config.yaml
num_hidden_layers: 10
experts_per_token: 4
num_key_value_heads: 8
qk_norm: false
init_std_o: 0.0
learning_rate: 0.000979
schedule: "wsd"
decay_fraction: 0.936
z_loss: 0.0001
dataset: "wikipedia_en"
Below are experts of layer 6 (counted from 0) of a mixture-of-experts language model. Rows are named router (the router's row for the expert) and show model dimensions 256-383. Each number is 128 + 24 x the weight over its row's rms, rounded and kept within 0 to 255. Numbers have three digits each.
After each expert's rows: a language model's description of what the expert responds to. This comes from a sample of Wikipedia text that the model never trained on.

# expert 3
router:140136108170107096109098121155091115138143111132155100114128113144134136154089144131151115126104160135107154089147106143149126132145135129126143116129126157125119159113137169119161134131100136126117111126132102106130143144106111140149188098126153118124110097135162113153144119122146089161172107101113122110171109096127113145131137123109107119137107150139177094137119129163132138172141
Description: French-style name pieces. Inner and final pieces of French and other continental European names and places, such as Pèler-in, Eugè-ne, Répu-bl-ique, -dorf.

# expert 23
router:124106068131140099136124107120084105128157106144137113110105126133130097096111166150141099134098158134146160086107126137151120158116147106129154149144118131128128126155134160116152125136123130122115128134178131142128156154098139148157138099085144140114106089138222112160163111154137122154162123123110124142153088082120122168124128113120094132108120140137172100133119100140154134132118
Description: Past-tense action verbs. Verbs and verb endings in narrative, mostly past tense after he, was or to, such as moved, joined, returned, -ed, -ing, -ate.

# expert 16
router:136095081149136140120158143143134091117149118137130125102097110115151100114114157175120115166094119146107152063154130111132105143107162134116156116167116128165080124132143124119157119141131133141122082139145104138134145150091141156169145110121158136122100140115177117127157121171145107165151092106105122111166117116125110131139151092128121130072084148148134086175122111132127148181136
Description: Mid-word fragments, coordinates. Word-internal pieces like id in Quaid and Occidental, digits in coordinates and dates, and pipe separators in numeric table rows.

# expert 39
router:126137087127116107138097117178124131189126130158118123106108124155104117126111181168126140128105140141099163098118118125148121117121147109124163139132119126148134132155158149114149132133133096104124076133147131142161184122134146156141164118098149102160142154133206099155154140132152112145153097116087075100184102121110128186144145112102117150103108149140151145154101120164174139166103
Description: Suffixes and possessive s. Word-final pieces completing a word, especially possessive s after an apostrophe and endings like -is, -ed, -ian, -es.

# expert 46
router:108121092130111108109094142148108093118102114160172105143082077124128115113122172133134111153131128148140153110104109132117079161112121119098183152105135132138116168144143158106140120175141127124158088135138112127137171129123128119160151101093128111137123098143161120125148112141134104145108101114124109113213124090075114128129130118124115139088118156157179104133099117147146130159147
Description: Verbs and Arabic names. Auxiliary and linking verbs like was, had, been, became, She, plus pieces of Arabic and Muslim names such as Khan, Haddad, Mubarak.

# expert 34
router:121132130116115120121149148146138101138157084118124092126106107147141126131108181109162115136122150163142153105133120105159095152121105125101148118155106157138123135120138134081139106147127117122117102150132128152138137155098158139124148065119132163165086091156148113134149091162178121138174122121133087145179117105134123119142133125115129159115122146152143115166065097129130160153100
Description: Capital-letter acronyms. Uppercase letters inside acronyms and abbreviations, such as KIA, MVP, FC, CVS, HEW; also syllables inside Asian names.

# expert 62
router:134149123114114106106125121121128086142165096129132156095081135138140133130079108121144092129118151110085149093114085130140093133138133087093157166131110135157120158125162142112127065155096113127073109131134130132153142155067135144164134123140144145149128124122166110149146094150154100150133112113110117102167110086087124108120137109111121127136106114136117107129101120157104140151089
Description: Proper name endings. Final pieces of place names and surnames in lists and tables, e.g. Cam-rose, Calder-wood, Pompad-our, Madon-do.

# expert 60
router:135123080181120123102139144158116121153115106137109088129126120114112128120107164196151121129108127138112142123141137099156122144094176121117128128157096137157128121139140137100144127132098154129125117140116103153134167131110120115120187087118129092120111135138153101168137144133155111147163096100129078122176112095111134132137131144114123162115068161120121137148076137180099137137109
Description: Syllables within names. Second-syllable pieces of proper names following a short capitalised start, e.g. Daal, Healani, Cavalheiro, Canterbury, Moreton.

# expert 42
router:080153109141095107125089088126129135149133131156140099085114100118131116081131161133149136175110152163131134090113100109159098136098115121105155154163115136156156159137121132100148128148127099093124098151149126149141149159129165173141143109111134111154111128151187118143138120145150112144156081102090112147183114135118123145158145153103114128093134142166164108150124110129144145126133
Description: Articles and determiners. Articles and determiners starting noun phrases in running prose, such as a, an, the, another, its, his.

# expert 63
router:146128092136112115127107101154106127165148122132137110111079123132111100110101157126178104138104159157124124121102104112159111159120160104132151149156112150158114134148134153120146114149124115096103140131153138128149144153089140148153144107098153138109121111145214117169161109168149105159150094095110128167176108087097088158135152110115099140091128147151147125140145125180152160135130
Description: Verbs and governed prepositions. Verbs and the prepositions they govern in running prose, such as with, using, appeal, consist, focus on, resulted in.

# expert 29
router:134133128161097120098142102122130096148136096154141092080111112131110097105118148150131119138117155145108120087118118099128118136104150103137139138135082121153112152152132160134173105148103125105122110148140122177121146160110153156147160079109118101160116097145184123136161094150133086133151098120133120131185114125128119142175142141132121168129109184146157119160111118166126117144132
Description: Plural and abstract nouns. General content nouns and their plural -s, often after the, other or new, such as story, idea, work, album, details, names.

# expert 45
router:139112092162126136118095123137128109143126085151131100137087116141118115126126168144158121176095164153136147107118126112151122163124159114117134168126132143162092128140136115122163088158097103114096126119165146146146144116126171153133122107084145121114094105139187116127134130169154113160159095082094134148167088107101091142155140115110102155133096147166155086141110134140139163133125
Description: Prepositions and conjunctions. Function words that begin clauses or phrases in explanatory text, such as if, when, that, of, without, because.

# expert 12
router:113125083134125082127110124119117095140150126158153121124124122114142122139118171137156115134107153157107169099146107112138103103101146126136126146157150114153093124128150138091163091152094118123095133155137129157102122169042169154162150090120117138155118119153164122138154096137127131142152124096107103134187125129131111109159155144115130145128098120151147086164106119126137163143087
Description: Mid-name fragments, table pipes. Word pieces inside foreign or unusual proper names, often in sports or species tables, plus table pipes, e.g. Salo, Cromwell, Alvarez.

# expert 18
router:130125140156075095107107099155122080131160121142128155120111096177120106097116142120144115162094120146103168106109106110162121133083144117114141142148092151151127100138141154122165114164110092102081094119103142145122162159094097138144134091122169108136103130156149127153136089138181100167157108115125097117148068117104098141169155122125135157129117127154145092148118131129151127130109
Description: Education and award terms. Words and abbreviations in academic degrees, universities and award names in biographies, e.g. Bachelor of Arts, Ph.D., Bronze Star, Royal Air Force.

# expert 6
router:112139137153087117121106106140087100118119122132122137114106132118123111104082126142162104171139131141135130128124082132127087151103130103117164137161120157141113161176114150125148108149098117124122122127132136115147155152098176127137143131134159097165097115122142116145127120139136103130178092125123072102152127117088096122136138103096149140124104144176152108158140123151144130165115
Description: Church names, biography dates. The particle "de" in Portuguese or Romance place and church names, plus year digits in birth and death dates, e.g. São Vicente de Fora, 1943.

# expert 21
router:088140132146128133106095112116141111122173100153173114115109099113072112119136157185164139158093152114112169090141116092136099157115136089118122136144098137175119138127169153138150108130119099106096130137131131149156146135122132135127128077113148114112131080165178095145138126187123116150132078061112124127144117110095097149166127087122076149125145140170139083127107115153109143125087
Description: Table headers and separators. Wikitable markup such as pipes, dashed separator rows, line breaks and header words like Candidate, Votes, Apps, Turnout.

# expert 26
router:103166122117143139095107112142143081160147100145132128095124120166079104125131137143166142140103153123061142102147111108138131159098131127100134133128092146149109119123136152119137112126083110105107123127138132166135122138121163151129131081121140118160114073162191096140138120133167143153157101110105128102146106081084091160147159127107132155111121165143149131169114133140111137136121
Description: Clause boundaries, relative pronouns. Relative and clause-opening words (who, which, that, what, because, However) after a noun or comma, and sentence-final periods before new clauses.

# expert 61
router:109116117154143079127094119128087133147137097129160084128114139133151130130133153171165117132117149125096131094113082097150115113107106131137139154166116152115117153126147142104152083184095113154094153122121140158102129140125131146128142103111134121167092074145181134164179069158145143112115136152137083126178099110147095145162149098119109150137137151173138089169116124159128144135093
Description: Name endings and locatives. Middle or final pieces of given names (Kristie, Darlene) and place prepositions or commas in biographies, such as attended, at, in, City, Utah.

# expert 49
router:100152138131095097126119147162109101147136124118124106128090148133100113152109145183156144159102127142094168115106093110135103140125137110125132168137110140156129129143134134109141105176131103119104098157146138179160142127107124156140114104114147107113123078138206093165154084125146103168170125104126123114169082108104115143156142087085119140168132152150153120156100099132125152137108
Description: Institution and place nouns. Capitalized nouns in names of leagues, divisions, parties and institutions, and place nouns like state, street, island, district.

# expert 53
router:106122101127115117115136105159128106132125113146162083109106099131084089085091149143152123146111146181127144102113112097139111152102126123127144137153094152162120144135130154128141116133095123125133118150125143146135166152099147160129156114119122126113104134136173108113160091131149085135148100116147105116185112116133110165161162101112114098082095143161175122159113137153146117154106
Description: Quantifiers and inclusion words. Quantity and inclusion words in expository prose, such as including, such, several, many, some, various, sufficient, and of after nouns.

# expert 2
router:096140106144107089136107123137106126139161105138140095121109111174097128135111135125162116120098158116135147128105126127124089127092160116122152149148105178130113124129146127083152113148105129149140096135146144147128174123113141160138131092118138127167108085156136109157142102149158099135124111095120112094173108119112119152134162101103087136121110153141146079156103111167171164126125
Description: Table cell separators. Pipe separators between cells in wiki tables, plus list-line breaks, hyphens, semicolons and dashes in filmographies, cast lists and award tables.

# expert 36
router:119143086128121160089141127149122129102098085141159089099117114127130115100104179167110120146093166130146147087106133104153136130121138114114102124148135162122098131140146127109153092142126084096093094142153133133151154167134169143151134122156159144164132098129207130148110078142168110170185124121117115124157109076110113163152135102126106128118130158135167127129143130145111150116093
Description: Census and measurement numbers. Numbers, units, parentheses and pipes in census demographics, statistics tables and spec lists, e.g. 2020 census, households, 2,800 mm (9 ft).

# expert 58
router:113115095139090101104117099149093087128133097145124113100095108147092111122127159113154140165104156151149127123106079118151122125124144084100156149143105145159099153126137138079152121143110119137125112139151133125149147160111157145105147021122128110161118080132169107147134117146126118145127145089124114102187134142107123131163112104108126164106095153125136126189133113130116134139105
Description: Conjunctions and commas. Commas and coordinating conjunctions joining list items or clauses, such as and, or, but, while; also to in from-to pairs.

# expert 47
router:120143084147096117095122107142103113120120129138142079100124127125109106116121120185144112125140170130100137117108131099138102142126186130104153143135115154168095124153150143074190094137137121104103101141137147138158122133117151146134145080080165117151099107118128122145139142158143113124139106101138119114156113082117104138124150134110121150106119117170140108158111129154138153144108
Description: Song and work titles. Words inside quoted song, album and film titles, such as You, Love, What, to, a, gonna, in track listings and discographies.

# expert 33
router:131179099145109121115113104166132118126130094121132130110099130153118137126103172162129103119111121128088141132101138116172112105105148123105149146146110125148130126140130129107161087166121123115113107168151142138155120148138141125153137124107132135140113097143157131166132126153167105117153082123126137126184098112109128134156126128114149152125121154141144068162086119137149161092127
Description: Mid-word pieces of names. Middle pieces of proper names and compound words right after a capital or short start, such as Ho-s-pital, Mattek-S-and-s, Cause-E-ff-ect.

# expert 14
router:097144075175114091112102105124103102162136097145110102136104131147137133141096118181149092140108146132132144112174116098179121117128159118146128146137107151132110148156141180130146138138092123145139120131135120126141157136130143136146135135133123130143115069148167124108142102135117096166137074126107101094164143117103132159154126125134092147112106139150149118133124116149143156146083
Description: After "in", words and years. Tokens after "in" or prefixes like con-, de-: year digits (2018, 1282), "the", mid-word pieces (antic-ip-ation), plus garbled bytes inside Chinese/Japanese text.

# expert 48
router:125178096166136124113128084129136104120126112154142102129127105102108111129127126152117120147106159138130141098120122128139122154149147109109175146141136145190138160161117129111160096103183097114098105120137144119146141127127142139143127105116135080134154114151198092140136123160136114151126104116092078112139126128132112164151134127094109157122117152109132115185122107152167133158129
Description: Words after "on". Tokens right after "on" or "On", like "the" in "on the line", plus name pieces after On- such as Onur, and endings like -ed, -able.

# expert 20
router:084139102111129111118098125148106073155169115129127108109127106137110122122128144147193104127120160154107146087133069141158131135107133113113141126153116142141109144156132114114123131126135098092123120144129094134131164168094175157110141086128139127208142108134178092158159129131118133145155102113099134117151111087109134124145148065133132186107088125129149128135109134139140107136103
Description: Sentence ends, headings, apostrophes. Sentence-final periods, possessive and contraction apostrophes (Metra's, won't), and the == / === marks that close section headings.

# expert 55
router:089167109136116131087085119123126113152155112123171104080114101126087122113145148169137135133106154132108143096132116086116130148115135109110111129154125168154116147132135147125120124149106109112123114146149126161138119123117167128166144095099144151136133112159156117121140127170133110131149133102113105116157102107086081147171143132080121177118121125150140102139128123149089140160102
Description: Headers and field labels. Section headings, infobox field names and table header separators, such as Early life, Species, Personal, Population, and header pipes and colons.

# expert 40
router:093138082136102118084111132147123118130113102133126133132140104143110111114109122135180133142122151146120164108105091108140096125110147108108170146155122142184113138163149147116148135150145115082096146129149146132141179139083160154131145121132149081134099109138130100138134106172138105144156110101133091121178107128073116145185150134104116128096125137146161116147107106147122148175120
Description: Title-internal words. Capitalized words and word starts inside titles of works, newspapers and organizations, such as Inquirer, Story, Life, Secret, Fund.

# expert 27
router:085130091137095139121108120137156108141109110148173120104074104107127105116125162127114145167101138131101137066124100132151111135107134130106116134176103153165120133127113127111157113128122120099125100126139118145140145136137135188157156090128150137158107121118209127124140109104164108154151106122146123141179139095148112149174148118089120128113111148158142080173142112131153133144134
Description: Numbers and quantities. Digits inside numbers, especially later digits, plus spelled-out numbers and units in scores, results and specs, e.g. five, minutes, 747.

# expert 37
router:108149093142114123118117110179117103156121123133153148119101125135082113113117144156124124154138145153086122111105091111135124162118158098093169144140118169140099104130179149108126127149106137101138120145143132140144131139116137174100165106132123107138114093158159088103137139145154118136150065116122110095176110091124117119144132128122102147082121164128171120156138082149143145140107
Description: Comparatives and quantifiers. The -er of comparatives in botanical descriptions (outer, narrower), and determiners such as most, some, these, those, has.

# expert 52
router:135150078154129101140101109125112128188159100147136116126113098151108116113104151138138117139108141130121139129117115091150118150073146136101129150137107164125121152118120141123150128155133117131125076138175161153123162146128121165156122113073129107149133093171148106128137105128111137160168115105139131116165103094100066149151134100104096120142116118145125114177118129133157154152131
Description: Table and list structure. Pipes, spaces, dashes and line starts that structure tables and lists, plus infobox field labels like Coordinates, Elevation, Binomial, Website.

# expert 57
router:132138122125117128118121121143109099140128119117111110117132113143115106113107137143153141146109173150111161101135122124144088162118121118105151154163117144187129147132173119093163129162124106112102110150126139123178121132100140133171168089119131099168129097147185108166142121155171121143124097114109121124156135077129120145168136098098128154133114125137146104143108123139158149136102
Description: Institution name words. Capitalized words naming organizations and offices, usually after the, such as Ministry, University, Minister, House, United.

# expert 4
router:116149116153131092119104119133102118144169108126136107114124131145076138116103166125158105169104161107063137112139121128143116140116104133118153123139111146141112158154151141072134091134098122116129138167156145138137162160124138147145162085116127146119112098150175125161130128160153119136159112128112098117168101124125116113121144102085118137101092128151150077113134132161151140140117
Description: Foreign name endings. Final or middle pieces of non-English proper names, often with diacritics, such as Lő-c-se, Ty-re, Boströ-m, Ly-c-inian.

# expert 56
router:124101091120135109126099113130112096129162110160153113103073107157115115104131145154137125139110164131132115121077101107155084122108130133159143141141098137153090164140132124101146108157117101130115117133152153131140125143098121145144158080071157127112110119138171129186150115138128137137103125136125126102151107116136104126128151100102089150117091127144155126155114108160156151126111
Description: Linking prepositions, conjunctions. Temporal and linking words joining clauses in biographies, e.g. after, before, while, until, since, to, with, by, alongside.

# expert 11
router:079129116121135092127120136137104090142164090128136143084103109128104129125097140121148146161104156137114149078145113113118096164114137140116139131125110153150128137126101163104156104165113122122093107142148122157111145133118139131159162082109146084139107116158196097151140096140125106158146128132139111118146092127100111147157136133097132148154091147147160104157101100145156136158108
Description: Institution name heads. Final head nouns of multiword proper names of organizations, awards and events, such as Cup, School, Award, Awards, League, Stadium, Records.

# expert 25
router:103146082134100112120119106110113078130135119148159082121122103173127103128121141132136123134098142112102137068116137101128085136089133109115145093131107117143117115177171157103126110135118138119119096153130139139157111136100135169116138099130138124160101114155181129163165116133164123129158095103126105101169112089117085159144150145123132189122149166160132117137122105149145132129102
Description: Pronouns and possessed nouns. Personal pronouns (he, they, it, him) and nouns right after possessives, such as his life, their sentence, his heir.